Weights of a small mixture-of-experts language model, trained from scratch on English Wikipedia: 321M tokens.
Below are experts of layer 6 (counted from 0) of a mixture-of-experts language model. Rows are named router (the router's row for the expert) and show model dimensions 0-255. Each number is 200 + 40 x the weight over its row's rms, rounded and kept within 0 to 999.
Before each expert's rows: "comes before" lists some tokens at least twice as common just after its tokens as in all text. This comes from a sample of Wikipedia text that the model never trained on. Tokens count by the router's weight.

# expert 20
comes before: "The ", "==", "- ", "In ", "== ", "==="
router,226,185,248,212,194,133,203,193,243,193,175,245,158,219,237,151,248,182,218,240,248,217,220,233,229,130,174,207,193,276,241,217,167,278,246,223,173,228,196,221,266,197,220,227,266,229,260,251,167,203,174,203,140,187,189,169,224,156,223,110,254,155,186,171,234,267,154,267,190,151,91,250,274,163,203,261,212,213,202,211,238,173,228,162,222,208,220,133,233,127,188,226,172,247,230,138,170,229,224,192,230,231,243,206,227,159,177,187,173,161,247,143,262,146,196,220,155,170,233,230,225,131,159,257,248,210,214,148,275,170,218,199,204,200,199,130,174,230,226,128,259,197,229,196,219,152,246,226,203,199,217,152,211,179,239,252,137,213,238,187,200,176,170,184,243,230,155,234,228,198,254,179,245,150,254,238,218,163,236,224,139,235,138,124,250,180,237,256,261,206,188,182,164,194,229,182,249,142,194,187,303,153,230,238,240,141,228,172,203,210,237,186,235,270,188,185,221,187,259,126,286,232,264,195,218,245,196,166,201,243,154,190,248,208,193,181,245,242,238,206,223,189,160,102,194,274,263,214,141,249,169,251,186,189,278,200

# expert 25
comes before: "\n\n", "\n", "| ", "|", ") ", " "
router,241,220,229,263,168,194,161,159,124,219,166,170,227,252,225,160,259,121,137,204,160,170,234,181,305,192,222,241,176,206,218,184,257,161,200,169,184,256,195,190,245,269,137,223,181,199,289,141,217,156,149,181,154,164,230,202,220,150,161,143,187,159,227,228,227,145,246,217,238,135,271,260,202,255,258,201,235,225,253,178,181,179,144,267,214,135,233,154,202,233,229,186,183,206,151,258,186,209,193,230,210,163,285,224,212,279,210,107,216,132,213,237,173,225,163,186,202,254,258,260,162,170,134,204,222,274,207,132,208,240,167,169,220,140,179,231,212,163,183,241,188,230,206,150,155,200,230,273,175,233,224,143,245,202,208,138,190,204,167,205,183,195,209,199,217,177,195,197,173,184,179,170,199,233,244,219,125,143,157,223,185,217,155,172,158,249,202,215,210,188,203,231,203,192,146,209,288,204,230,195,181,183,172,231,194,199,194,254,207,212,258,209,117,277,248,187,161,191,180,184,141,107,220,241,186,186,244,116,243,257,141,245,185,175,143,285,219,265,164,168,137,179,192,248,190,164,134,219,186,232,238,166,163,251,155,248

# expert 35
comes before: ", ", "i ", "a", "u ", "a ", "i"
router,253,239,245,217,156,284,191,201,177,221,194,157,248,215,156,250,252,199,156,253,200,171,206,250,242,201,196,193,285,226,151,252,227,195,108,268,231,168,199,213,166,203,162,112,163,232,176,225,227,177,184,157,236,224,231,212,215,140,165,215,171,152,193,200,198,233,231,226,248,141,201,290,208,167,188,117,200,188,192,205,257,230,169,185,162,207,266,298,171,280,220,124,227,268,171,254,242,144,189,190,219,186,229,233,192,201,225,259,246,173,167,172,151,175,226,161,152,166,227,225,238,151,209,199,240,179,218,253,241,196,198,251,236,149,143,260,207,197,234,202,279,227,254,192,237,204,235,222,174,205,180,197,186,155,276,179,154,158,263,163,153,188,149,182,210,196,147,170,129,194,206,156,172,178,227,224,154,191,168,214,185,236,247,161,252,165,197,151,222,164,126,242,131,248,224,241,197,245,248,185,277,189,155,147,197,164,231,195,208,193,311,190,166,154,213,221,187,140,147,295,224,205,153,254,193,192,123,182,189,183,193,191,275,196,139,155,224,168,222,193,170,300,172,230,202,188,216,140,135,160,166,276,181,174,210,138

# expert 12
comes before: "of ", "is ", "was ", "in ", ".", "has "
router,199,122,292,153,286,176,241,209,187,221,183,197,160,197,287,206,250,245,255,220,234,238,133,204,128,298,182,203,143,138,238,235,150,162,201,138,198,145,173,180,243,229,266,250,271,243,231,219,197,180,212,228,249,176,204,244,161,207,150,129,173,196,182,101,252,253,195,188,178,210,149,229,218,268,195,214,244,166,237,224,200,217,172,212,236,195,140,247,213,216,147,161,166,195,171,228,169,152,183,195,232,198,239,143,266,129,218,171,237,162,157,194,243,189,247,169,239,207,182,147,212,193,188,196,150,206,202,220,185,250,247,234,207,212,245,156,131,190,226,176,163,182,199,224,199,199,172,169,180,212,187,198,218,210,176,171,182,154,270,240,203,249,152,197,177,253,293,144,149,184,177,190,244,208,141,215,175,254,232,231,163,239,143,247,204,209,146,207,171,261,239,222,137,181,206,153,165,173,206,269,183,169,238,214,160,168,179,175,194,216,194,271,185,200,116,209,154,142,178,235,226,241,170,115,247,228,125,211,229,220,183,165,220,156,208,277,175,173,249,154,141,192,205,153,176,221,135,191,144,290,80,182,273,212,178,210

# expert 28
comes before: "\n", "The ", "\n\n", "I ", "S", "G"
router,134,186,131,252,244,156,127,240,157,226,164,209,196,200,153,217,146,150,179,210,250,200,248,168,212,262,185,205,237,285,215,245,222,170,270,160,223,190,175,166,195,247,251,238,176,230,246,203,260,201,260,144,182,182,172,246,188,162,212,184,272,149,200,223,145,179,169,203,185,226,232,150,268,137,161,129,184,159,217,168,193,201,211,216,162,213,172,247,182,137,196,267,152,255,192,222,213,208,205,193,218,260,182,247,120,247,122,161,160,174,284,157,221,193,174,258,226,232,167,176,165,215,200,208,225,233,200,135,194,125,229,191,241,203,189,223,166,142,205,207,174,194,171,169,160,174,197,228,169,198,239,234,194,240,215,188,155,239,207,214,219,148,237,278,212,229,189,198,241,240,206,220,236,233,234,132,165,188,177,232,239,194,160,168,120,180,158,207,151,204,278,190,129,219,179,205,168,246,294,132,245,190,151,185,235,192,144,163,268,282,170,182,170,149,228,163,235,228,242,136,163,144,251,240,180,172,211,163,229,167,233,167,227,180,89,208,128,278,170,226,265,263,160,205,262,254,165,283,196,198,283,223,151,194,228,180

# expert 42
comes before: ", ", ". ", ".", "by", "-", "tion "
router,156,155,168,183,132,150,225,231,240,147,191,208,159,212,217,207,231,170,195,240,148,218,215,175,75,238,191,268,209,216,128,187,174,202,255,187,223,221,184,153,142,247,186,219,178,285,258,177,188,197,253,241,167,229,230,163,189,192,143,188,177,190,184,173,210,257,200,191,218,191,185,201,172,150,183,256,175,267,201,227,110,210,221,193,156,270,278,207,199,232,186,260,122,199,178,155,199,180,226,175,193,261,163,181,130,178,181,159,264,196,249,226,185,221,219,172,186,267,228,157,155,221,154,231,160,225,238,184,162,278,189,160,174,222,172,245,207,185,218,171,199,159,232,204,191,205,282,167,282,193,211,225,153,235,182,165,220,238,169,277,193,245,230,216,221,163,166,145,285,223,194,204,211,95,230,147,223,247,175,201,203,107,224,166,241,202,165,176,159,214,242,256,185,172,255,215,179,264,144,227,211,220,214,182,249,221,234,268,210,142,182,245,267,165,165,129,167,180,213,122,224,198,226,234,201,262,180,244,149,175,217,243,269,182,239,104,188,270,173,155,172,185,117,255,123,199,176,288,206,121,219,175,235,218,213,232

# expert 34
comes before: ", ", "on ", ". ", "in ", "at ", "by "
router,214,244,171,221,202,237,165,113,194,186,191,198,229,267,237,182,237,255,159,213,181,124,147,233,120,110,159,218,203,150,208,224,218,217,181,221,248,265,220,161,186,177,178,179,127,196,263,163,116,295,152,190,225,154,243,145,194,269,276,254,191,233,233,197,165,177,196,216,191,197,183,172,212,246,175,173,183,200,154,285,178,173,270,209,225,257,217,242,116,226,177,251,213,156,213,177,145,247,159,315,209,243,165,202,186,184,172,196,243,168,175,200,198,263,220,142,292,115,126,230,272,239,218,207,143,224,235,218,132,199,172,219,171,190,172,157,272,176,128,229,128,129,193,225,176,188,149,202,233,206,250,247,177,266,159,188,216,208,128,168,141,229,222,183,200,192,216,178,220,256,136,222,186,195,137,167,242,164,210,208,180,182,266,257,161,203,169,155,204,190,180,233,237,218,173,158,124,152,156,231,194,249,176,183,254,209,228,251,221,238,154,202,134,188,194,202,180,232,270,173,243,198,226,213,152,205,195,266,221,257,193,288,219,150,146,156,182,253,215,224,204,166,189,192,255,157,232,222,203,215,172,208,242,185,179,206

# expert 17
comes before: ", ", ". ", "\n", "\n\n", "'", "."
router,150,204,182,196,184,178,160,118,241,175,233,198,213,263,148,226,253,139,199,253,152,144,262,246,198,162,166,263,185,218,195,206,215,164,167,197,169,213,230,166,230,209,150,179,151,125,185,279,268,244,266,198,218,202,240,126,206,188,178,198,176,125,209,206,237,164,175,173,299,172,203,144,223,130,214,172,185,279,218,182,151,176,122,260,227,251,269,149,201,176,244,200,218,197,158,228,259,203,159,145,134,189,180,197,173,238,191,199,162,204,195,195,191,244,171,269,179,225,194,194,150,231,252,205,201,245,165,263,180,191,220,206,241,238,234,222,239,143,170,133,219,167,219,191,210,163,183,235,190,171,236,163,191,214,216,155,215,159,108,256,240,204,110,209,207,247,154,224,135,151,161,180,136,150,139,152,177,154,214,199,163,111,183,178,181,218,259,193,157,138,241,244,241,209,154,202,221,211,236,229,241,303,119,221,174,268,216,244,154,252,167,192,169,205,253,202,196,227,149,246,215,240,190,214,270,215,236,219,201,205,137,166,108,219,244,150,259,203,248,182,212,196,239,155,227,229,148,184,164,181,189,251,136,123,217,156

# expert 6
comes before: ", ", "(", "of ", ". ", "ation ", ": "
router,177,206,194,287,241,199,120,207,183,204,172,245,233,237,196,206,196,218,170,203,218,166,261,212,225,161,255,219,137,264,195,201,167,139,227,221,178,256,154,190,208,247,207,158,149,159,246,213,266,154,247,218,195,219,227,237,195,170,184,119,188,187,161,234,287,170,177,151,271,179,245,155,184,243,235,217,206,262,228,233,157,151,227,259,179,222,277,167,240,184,246,231,222,155,235,214,168,207,249,163,133,238,191,178,183,200,182,143,227,165,164,248,198,145,221,133,196,267,162,240,191,167,156,151,201,151,227,164,234,183,149,146,216,192,231,236,254,155,196,259,120,196,214,199,213,209,186,166,201,121,174,190,233,166,253,224,239,202,149,217,189,192,235,231,259,128,150,206,229,214,151,245,196,201,251,159,106,151,173,195,161,163,131,208,152,202,249,189,139,214,260,215,163,176,247,160,255,186,177,222,204,217,138,176,228,269,133,229,257,236,246,154,163,150,205,154,132,144,136,153,182,188,199,211,253,260,190,205,168,200,154,162,156,218,202,139,215,265,206,119,148,160,118,243,167,178,117,225,222,219,209,282,180,284,155,201

# expert 63
comes before: "\n", ", ", ". ", ".", "\n\n", "% "
router,98,198,199,251,185,280,220,198,157,141,181,223,206,183,216,235,201,227,173,174,185,172,217,198,211,203,261,283,180,275,192,192,221,158,193,218,206,242,213,204,182,277,193,136,183,153,268,208,250,197,227,226,240,137,229,235,189,155,189,156,238,135,229,270,239,263,237,197,180,236,137,136,201,237,206,237,142,262,249,211,215,238,182,249,193,156,248,119,215,191,161,262,152,186,162,243,288,203,246,209,211,210,173,224,157,240,154,108,128,205,196,233,240,244,208,232,209,292,168,152,198,221,180,258,161,223,190,242,211,238,140,146,239,169,217,193,229,164,233,198,165,162,185,128,178,241,202,137,178,183,190,241,197,152,244,187,244,257,218,203,167,188,174,247,206,201,157,211,181,195,168,224,114,219,243,149,187,117,201,159,145,154,224,236,144,133,184,237,138,209,190,245,229,226,194,182,237,230,176,244,224,204,170,178,270,215,150,289,270,227,178,253,206,190,234,198,185,167,205,149,178,245,227,214,189,257,163,273,200,232,135,243,181,165,188,184,126,161,212,122,178,213,116,238,177,186,127,184,151,201,259,258,181,279,160,185

# expert 49
comes before: "be ", "the ", "that ", "have ", "to ", "not "
router,188,199,252,234,130,288,179,223,274,168,157,264,121,211,151,174,214,228,202,194,221,159,255,139,237,174,164,217,264,158,169,182,211,171,214,199,262,193,199,191,191,200,158,183,146,171,153,197,209,181,161,204,205,228,270,216,214,183,212,261,242,190,189,199,172,215,193,222,212,199,241,251,219,261,250,167,158,174,210,173,269,204,167,252,170,233,118,227,210,156,210,207,142,258,250,170,185,190,116,216,268,248,156,213,170,148,169,298,208,233,240,203,230,202,318,151,117,130,208,153,150,130,183,211,241,248,244,280,249,156,246,195,113,171,149,200,171,178,214,150,170,224,226,200,227,230,136,212,134,248,214,199,130,221,186,179,220,211,154,246,223,133,206,210,257,170,247,174,263,203,154,208,245,178,155,184,230,207,149,235,157,229,243,253,224,180,226,193,266,191,216,207,226,187,204,220,194,244,175,149,160,216,245,244,215,186,161,202,174,176,247,245,165,175,140,179,222,254,227,134,221,283,218,272,190,161,264,229,212,187,198,136,291,236,190,207,195,226,189,184,259,259,185,200,120,176,175,177,290,151,190,166,174,241,152,204

# expert 24
comes before: "is ", "and ", "are ", "of ", "were ", "in "
router,180,183,244,149,225,235,193,225,252,177,216,223,189,267,161,190,141,244,215,196,214,205,201,187,234,177,230,208,167,215,231,201,180,180,231,118,179,194,250,181,187,213,251,165,173,196,226,143,253,207,177,273,245,196,117,181,170,177,156,128,271,206,258,242,251,213,235,174,213,164,163,158,265,228,201,203,309,143,188,193,271,235,199,266,136,145,172,188,220,186,228,201,196,156,150,257,188,161,225,201,214,215,154,246,122,217,243,221,159,194,167,227,215,184,206,237,238,163,142,218,217,274,204,202,196,198,180,237,152,208,277,211,175,208,223,169,203,123,260,181,183,270,283,231,241,236,223,141,164,207,197,218,199,212,217,209,193,203,137,221,160,194,289,220,274,221,185,198,176,215,136,249,219,207,169,135,144,248,192,218,174,127,207,253,115,171,207,118,271,209,231,164,211,190,212,217,234,156,214,216,144,158,169,186,215,162,174,236,275,258,238,187,176,208,194,148,182,247,168,170,175,176,245,214,183,258,246,228,259,213,121,208,229,154,223,251,163,226,186,168,216,293,178,118,168,119,218,238,222,244,223,289,212,293,114,254

# expert 50
comes before: "of ", "and ", "States ", "in ", "War", "States"
router,148,167,296,180,174,218,183,214,182,204,259,212,130,206,279,189,187,134,200,212,144,208,156,227,189,201,188,216,165,207,213,181,229,202,196,205,244,225,189,227,184,263,211,200,159,144,189,191,150,188,121,224,204,260,169,138,133,234,171,156,104,170,143,227,226,124,203,134,215,194,266,173,204,269,220,158,209,280,203,173,145,142,181,217,258,235,183,170,227,174,244,224,275,214,138,187,166,242,259,220,143,163,183,171,229,220,246,217,197,208,158,209,108,234,225,196,230,257,192,232,185,207,228,233,174,188,243,157,155,140,113,187,170,280,161,163,225,208,121,226,211,165,233,201,251,154,188,200,232,139,246,137,266,191,158,226,131,232,142,167,219,208,179,176,223,231,149,263,148,168,177,202,216,128,177,133,139,162,172,238,211,174,171,258,218,189,157,254,184,135,200,141,165,162,235,275,213,201,144,200,192,242,146,267,153,173,169,211,234,167,190,168,213,189,209,228,177,154,185,131,186,180,249,252,275,256,227,175,156,170,261,133,238,198,157,185,210,221,189,199,268,187,237,200,121,163,226,229,216,225,180,229,161,131,251,257

# expert 16
comes before: "the ", "Best ", "a ", "\"", "for ", "by "
router,209,249,172,197,164,187,199,225,267,265,204,226,193,249,197,289,250,191,196,166,235,181,275,154,179,197,206,148,239,198,207,185,271,193,174,204,265,224,138,201,244,264,228,238,252,185,154,256,178,197,231,229,167,233,148,272,122,182,205,237,196,147,143,155,179,265,173,252,207,203,190,191,235,201,173,141,262,164,190,232,172,232,180,189,203,162,149,274,187,191,143,194,142,154,169,265,251,220,232,196,205,287,237,197,272,183,252,250,136,208,174,202,227,163,166,202,196,139,185,253,174,224,134,289,232,216,225,225,157,231,213,170,163,277,158,251,216,223,220,231,152,239,190,244,238,213,219,222,203,142,171,188,134,179,163,157,247,202,248,284,171,279,265,212,214,193,269,209,173,186,252,277,196,213,241,198,263,158,204,208,233,261,258,233,228,174,222,172,225,207,228,222,170,191,187,199,213,137,192,113,189,224,175,278,212,161,131,138,155,184,175,232,184,309,189,285,277,226,172,221,271,211,193,219,257,199,244,134,163,262,210,217,198,208,236,247,189,250,167,188,179,131,214,199,142,182,224,220,226,132,217,186,215,236,164,203

# expert 21
comes before: "the ", "a ", "his ", "an ", "he ", "in "
router,197,259,171,187,245,136,200,214,256,212,236,227,190,235,213,150,166,215,142,214,267,180,237,164,224,234,191,156,167,141,213,153,175,295,151,237,213,220,217,193,257,180,108,177,258,178,204,233,150,243,151,171,165,154,221,173,245,166,147,288,157,241,275,199,170,258,204,178,176,161,210,274,149,260,239,238,174,219,246,169,152,220,145,223,182,215,243,225,247,169,199,241,172,214,212,257,159,207,188,229,183,211,210,203,248,133,177,166,251,240,158,155,214,174,265,195,229,177,248,133,180,236,237,184,237,219,249,201,117,232,192,206,139,191,202,271,138,185,201,221,199,190,206,134,199,112,207,177,197,192,242,158,166,289,162,215,244,163,272,237,217,255,229,185,202,167,161,158,186,264,191,195,242,192,174,213,198,196,132,229,202,221,136,278,194,247,128,142,218,184,218,190,171,217,151,219,173,203,226,180,177,256,210,179,237,147,161,178,137,131,181,176,184,261,163,292,174,207,198,245,231,263,203,132,137,207,246,237,199,150,162,246,151,237,216,243,276,166,221,234,210,181,261,161,112,213,193,126,161,150,146,144,221,159,168,197

# expert 23
comes before: ", ", "–", ")", ") ", "| ", "), "
router,210,221,245,261,130,256,134,157,171,136,161,164,260,212,188,239,166,206,202,247,246,216,117,154,198,113,196,198,232,219,198,262,191,248,254,153,280,131,206,171,185,246,181,136,241,142,207,243,185,155,158,199,212,154,217,208,162,258,215,177,151,262,211,256,224,119,155,204,245,187,150,141,175,194,202,211,165,125,221,173,218,192,147,263,235,186,195,204,204,181,161,234,152,241,309,249,167,224,233,259,197,265,187,218,197,157,208,153,185,194,182,195,222,225,166,251,189,274,223,179,161,168,248,152,268,251,256,184,267,250,180,144,184,199,131,205,230,174,151,235,179,233,260,271,243,254,193,243,234,231,205,205,230,186,237,205,200,168,213,195,231,145,134,175,189,248,196,237,214,178,221,211,242,232,122,127,148,136,158,242,187,171,152,224,215,214,189,215,176,254,217,270,226,152,206,134,220,194,238,162,191,237,214,140,225,170,115,203,171,184,213,229,166,240,202,230,231,157,267,260,223,178,242,183,213,237,210,173,238,159,157,233,185,231,217,117,153,228,164,200,155,206,251,108,187,229,167,162,243,169,279,167,224,182,162,248

# expert 55
comes before: "| ", "1", " ", "(", "|", "0 "
router,175,273,209,212,157,167,188,166,258,187,181,224,239,208,180,212,168,132,130,234,195,230,184,195,257,226,277,158,200,272,209,235,147,167,235,184,221,214,266,198,200,226,217,155,142,182,201,249,252,238,230,200,203,284,223,227,175,177,224,173,191,266,257,285,250,198,217,235,209,156,235,178,165,170,176,158,141,281,262,158,177,146,206,221,230,146,238,196,136,135,233,225,229,190,175,172,206,140,218,174,182,218,192,230,170,164,172,152,162,162,229,201,206,115,235,246,225,201,130,213,169,219,189,207,241,178,187,138,262,243,200,263,177,265,245,216,133,256,255,144,181,224,208,210,287,165,285,133,213,174,135,222,194,136,161,159,219,188,118,212,195,123,206,233,225,156,236,206,222,230,176,175,145,227,221,179,246,213,196,213,190,150,130,147,212,240,157,156,233,228,258,201,202,182,214,166,175,202,220,86,174,213,225,217,215,233,234,122,196,271,220,199,163,109,209,211,151,206,164,179,199,224,145,263,182,224,191,209,239,175,171,222,205,223,258,176,195,128,273,181,253,154,142,127,214,168,276,234,174,118,241,223,202,224,149,225

# expert 8
comes before: " ", "−", "+", "Party ", "1", "Conservative "
router,220,130,176,266,243,137,241,240,197,211,271,184,245,219,208,236,184,213,170,116,212,142,197,175,184,228,231,228,213,245,88,189,194,190,122,197,268,255,245,132,234,235,219,219,168,138,164,137,221,247,152,214,236,273,208,278,191,268,185,254,244,160,262,147,230,158,133,169,147,211,215,132,149,198,235,150,189,201,174,144,186,179,198,210,199,151,185,290,152,223,135,144,153,244,230,177,226,162,268,179,166,166,219,168,206,173,215,242,253,248,172,206,176,239,211,237,191,199,253,270,168,178,181,173,200,172,180,179,239,144,229,175,215,229,264,239,216,279,207,190,152,205,208,199,246,190,240,174,216,199,138,142,176,195,228,238,197,224,222,149,253,150,188,154,148,260,270,187,215,190,293,258,232,225,207,208,200,170,240,155,168,224,257,170,167,199,165,150,203,243,214,160,186,134,166,231,197,189,164,160,177,123,241,256,160,228,194,214,155,182,230,237,232,224,226,226,187,184,179,153,152,183,250,165,248,197,188,239,234,190,158,225,259,252,174,249,235,105,166,242,205,122,195,135,225,245,224,236,123,242,194,175,277,211,174,213

# expert 61
comes before: "been ", "a ", "the ", "are ", "were ", "no "
router,268,205,237,138,200,152,172,196,190,221,202,219,206,224,220,217,249,181,141,191,213,227,228,176,222,237,187,143,180,211,173,254,159,136,248,188,249,182,224,223,180,175,188,222,210,233,148,195,126,203,196,132,141,234,193,198,191,197,191,244,208,215,193,174,126,192,226,196,224,180,262,224,171,193,187,201,206,183,177,150,207,172,287,168,216,211,130,139,201,245,223,218,180,252,258,261,240,237,249,146,241,204,141,219,179,113,210,216,149,220,145,248,270,243,247,185,172,164,209,187,120,160,244,203,243,221,196,235,190,283,234,187,179,162,194,122,206,183,245,203,217,180,178,193,195,246,169,156,120,266,186,209,188,111,213,206,149,203,180,213,188,215,276,203,231,200,172,124,260,193,190,223,148,199,170,223,230,247,181,240,194,241,183,256,191,243,265,210,248,126,151,154,215,136,271,171,224,199,224,212,214,234,236,204,178,240,170,234,179,257,239,131,264,202,183,227,192,211,211,167,120,209,128,193,176,198,257,185,192,277,169,139,231,169,250,216,180,291,156,119,169,236,191,231,289,145,102,128,209,262,189,275,250,301,154,147

# expert 44
comes before: "| ", "\n\n", "was ", "(", "|", "195"
router,136,200,197,203,201,233,219,247,199,120,234,195,252,223,178,208,224,189,180,169,221,151,270,204,159,199,204,213,214,243,187,255,194,168,251,156,197,272,119,145,246,208,164,160,201,141,283,196,261,241,211,275,271,182,201,197,159,165,211,153,164,167,180,190,245,199,238,181,238,162,189,161,239,153,230,179,259,227,234,137,91,187,192,267,218,184,203,140,247,154,185,244,175,155,175,221,189,201,185,193,184,202,105,211,184,295,168,126,154,225,139,270,227,193,211,133,144,264,148,153,162,238,220,206,234,149,240,213,172,238,120,146,197,162,218,191,261,135,243,175,152,236,184,227,188,163,237,221,176,202,183,191,226,155,181,126,218,228,191,241,164,217,126,214,241,209,150,230,202,238,137,251,152,232,225,170,225,193,193,181,159,136,227,206,129,191,199,211,157,181,239,216,156,185,130,241,248,252,151,184,141,244,134,161,231,230,178,218,223,226,214,259,173,154,213,203,207,178,187,109,238,230,180,228,186,246,253,232,167,249,181,267,243,222,243,192,171,184,199,138,163,245,139,197,238,219,169,253,141,159,303,227,149,244,169,189

# expert 33
comes before: "| ", ",", ".", "0 ", "; ", "1 "
router,177,160,164,220,185,179,253,203,209,212,217,130,186,214,190,200,225,161,161,132,153,144,187,186,141,244,196,225,218,207,229,255,194,169,200,167,227,223,278,137,211,253,213,125,150,130,255,150,142,167,225,201,252,202,209,241,225,227,141,160,151,263,185,182,159,196,212,220,156,197,162,164,177,213,179,163,187,255,208,206,193,279,242,192,191,279,297,230,186,178,152,158,202,114,255,217,222,180,200,170,140,268,241,130,188,247,277,157,226,157,201,151,221,280,196,198,213,226,217,183,168,213,188,135,161,155,211,184,127,199,138,181,202,195,177,241,248,207,192,267,226,200,181,143,240,122,196,263,188,274,216,155,177,171,242,206,222,188,196,202,169,197,238,240,200,189,213,153,174,230,243,191,167,191,127,228,237,145,175,151,208,196,215,125,109,195,135,268,202,170,246,184,233,209,204,200,230,169,206,285,187,244,145,206,212,174,286,284,98,191,192,287,211,233,242,161,180,210,244,189,197,229,192,130,267,226,211,197,244,158,157,176,197,183,211,136,265,257,196,217,230,209,114,198,212,184,154,204,210,118,161,142,177,279,185,199

# expert 9
comes before: "s ", ", ", "\n\n", "ation ", "ated ", ". "
router,236,172,219,210,185,210,181,202,157,201,205,134,246,245,264,221,200,160,196,254,264,153,215,227,249,123,150,183,164,128,134,216,238,186,155,303,251,234,181,165,197,211,176,236,178,247,188,200,155,175,211,237,211,197,189,150,255,190,215,216,199,230,161,137,151,200,148,251,221,215,204,238,144,217,202,179,284,233,238,205,221,135,139,231,231,226,244,228,221,153,237,150,165,219,244,158,135,183,200,203,183,220,186,201,218,242,296,175,149,171,186,166,166,274,176,172,290,145,228,265,173,125,246,226,223,207,234,189,179,172,201,199,162,160,199,167,228,261,162,230,149,187,207,156,201,210,194,231,239,184,152,186,246,247,277,181,182,121,152,109,183,177,174,160,161,187,260,139,48,161,229,137,184,160,159,195,209,200,163,204,176,204,222,151,235,200,264,206,157,179,202,194,252,237,192,191,214,159,126,222,195,151,187,167,212,210,175,206,188,190,186,143,194,170,231,172,196,153,157,263,241,132,168,198,204,163,106,94,284,165,189,225,157,157,156,304,175,175,192,248,176,157,212,184,227,230,155,205,220,225,156,211,178,176,164,165

# expert 37
comes before: "- ", "| ", "|", "202", "K", "201"
router,174,233,196,224,193,239,170,213,176,178,122,222,203,190,147,226,219,235,161,216,127,158,202,233,170,228,225,239,166,256,176,215,132,171,197,181,193,232,148,190,260,208,92,78,157,166,208,206,262,199,204,261,282,156,198,220,194,194,214,111,155,137,216,205,222,150,295,185,173,182,171,158,224,165,207,205,218,220,220,203,192,199,262,267,188,193,274,161,190,166,230,247,212,190,186,242,266,167,178,164,164,209,133,225,152,216,236,143,149,181,203,190,251,200,182,160,208,228,107,149,205,209,190,177,201,158,271,188,162,263,135,210,188,197,214,264,278,149,209,175,162,188,270,221,224,145,214,195,223,188,166,218,207,200,203,201,204,182,245,206,179,203,154,168,216,187,145,193,207,215,115,223,143,222,225,196,182,126,165,168,188,156,227,171,171,195,265,140,187,201,211,205,193,216,131,210,229,255,207,178,175,219,140,137,284,176,141,231,216,249,191,276,207,126,249,203,193,238,179,192,183,185,245,253,160,213,270,233,155,211,141,253,227,264,209,166,203,291,184,174,222,181,163,221,186,250,161,259,179,137,321,249,161,287,208,262

# expert 60
comes before: ") ", ", ", "-", "s ", "°", "; "
router,238,151,204,167,194,268,209,192,203,146,179,177,233,191,196,197,295,242,245,220,233,164,261,230,212,206,190,272,187,236,182,208,127,142,217,237,218,162,148,184,131,176,191,161,168,173,234,255,241,142,220,151,216,194,184,169,171,138,155,149,123,237,212,271,205,185,277,213,155,252,251,253,248,143,211,232,214,235,216,137,105,205,203,200,227,166,176,206,244,112,187,204,198,193,158,216,215,202,238,195,205,207,181,170,162,176,236,207,177,110,170,141,231,168,194,167,175,177,216,175,207,122,142,182,151,285,194,197,120,203,175,177,245,202,171,146,245,198,220,168,165,197,208,155,180,212,223,188,190,204,254,164,161,253,149,138,210,201,136,224,214,182,226,213,187,211,133,224,191,175,126,171,176,220,232,182,132,180,171,184,198,172,176,151,163,179,165,228,179,135,258,205,189,240,184,168,257,255,253,155,158,182,187,240,249,197,200,171,142,266,157,200,166,151,265,203,210,180,195,150,187,142,158,185,211,253,219,212,151,278,218,181,182,248,229,171,135,272,153,140,171,146,85,156,207,98,139,289,216,239,272,219,140,173,217,233

# expert 36
comes before: "the ", "a ", "his ", "their ", "September ", "August "
router,136,164,183,166,279,229,206,182,297,266,179,237,224,225,217,232,170,148,159,178,159,154,200,134,177,175,177,206,204,218,162,163,209,184,251,199,168,205,212,238,222,164,186,183,186,165,212,143,141,221,247,211,186,185,170,172,208,181,169,274,231,239,194,253,224,258,216,151,198,180,245,234,238,222,194,257,172,171,197,255,175,254,143,182,238,175,112,141,197,242,206,218,270,231,128,158,172,167,213,179,278,184,234,212,205,192,186,206,183,164,164,232,188,239,155,188,212,145,197,165,227,208,144,217,248,162,128,254,226,253,210,194,214,229,251,215,176,230,192,251,243,181,148,110,207,240,275,169,261,182,203,183,139,171,254,255,259,217,195,245,243,240,184,174,163,273,175,188,129,214,220,217,169,180,155,197,207,185,249,267,266,202,125,180,219,219,135,143,191,223,197,161,245,254,213,282,145,132,195,236,188,201,209,229,231,268,189,203,243,206,223,170,249,153,115,177,185,205,125,192,220,223,126,227,216,161,268,219,130,194,222,125,189,241,251,271,142,222,217,192,116,253,235,223,272,222,175,134,246,165,160,158,229,107,241,176

# expert 29
comes before: "= ", ": ", "\n", "2", ")", "N "
router,250,143,282,172,172,179,204,238,125,175,226,122,179,165,236,183,172,224,266,141,122,216,236,191,112,174,270,209,182,80,167,241,157,257,163,191,112,234,263,249,213,137,251,214,192,223,152,201,155,185,168,246,232,163,248,183,253,221,156,171,150,161,227,187,267,201,201,247,187,228,220,186,134,182,186,252,224,211,236,235,205,225,227,183,196,181,243,164,238,149,184,247,209,193,260,166,167,240,150,261,260,185,180,161,202,201,228,189,184,256,195,219,125,246,151,219,227,183,147,248,214,185,253,179,169,244,236,164,208,202,235,202,184,226,230,201,166,238,189,185,148,195,155,245,164,191,191,175,157,152,156,165,202,196,247,163,186,151,201,167,262,208,242,171,139,196,180,191,174,146,231,227,241,158,142,163,193,188,206,126,181,313,180,121,230,225,118,154,214,225,163,222,187,216,173,161,173,166,204,225,260,230,256,223,154,173,254,162,256,153,144,254,198,207,151,179,178,145,220,180,227,161,221,224,193,160,158,157,260,198,185,188,189,190,216,262,254,163,267,207,162,179,238,177,187,247,231,125,235,288,169,125,249,130,163,246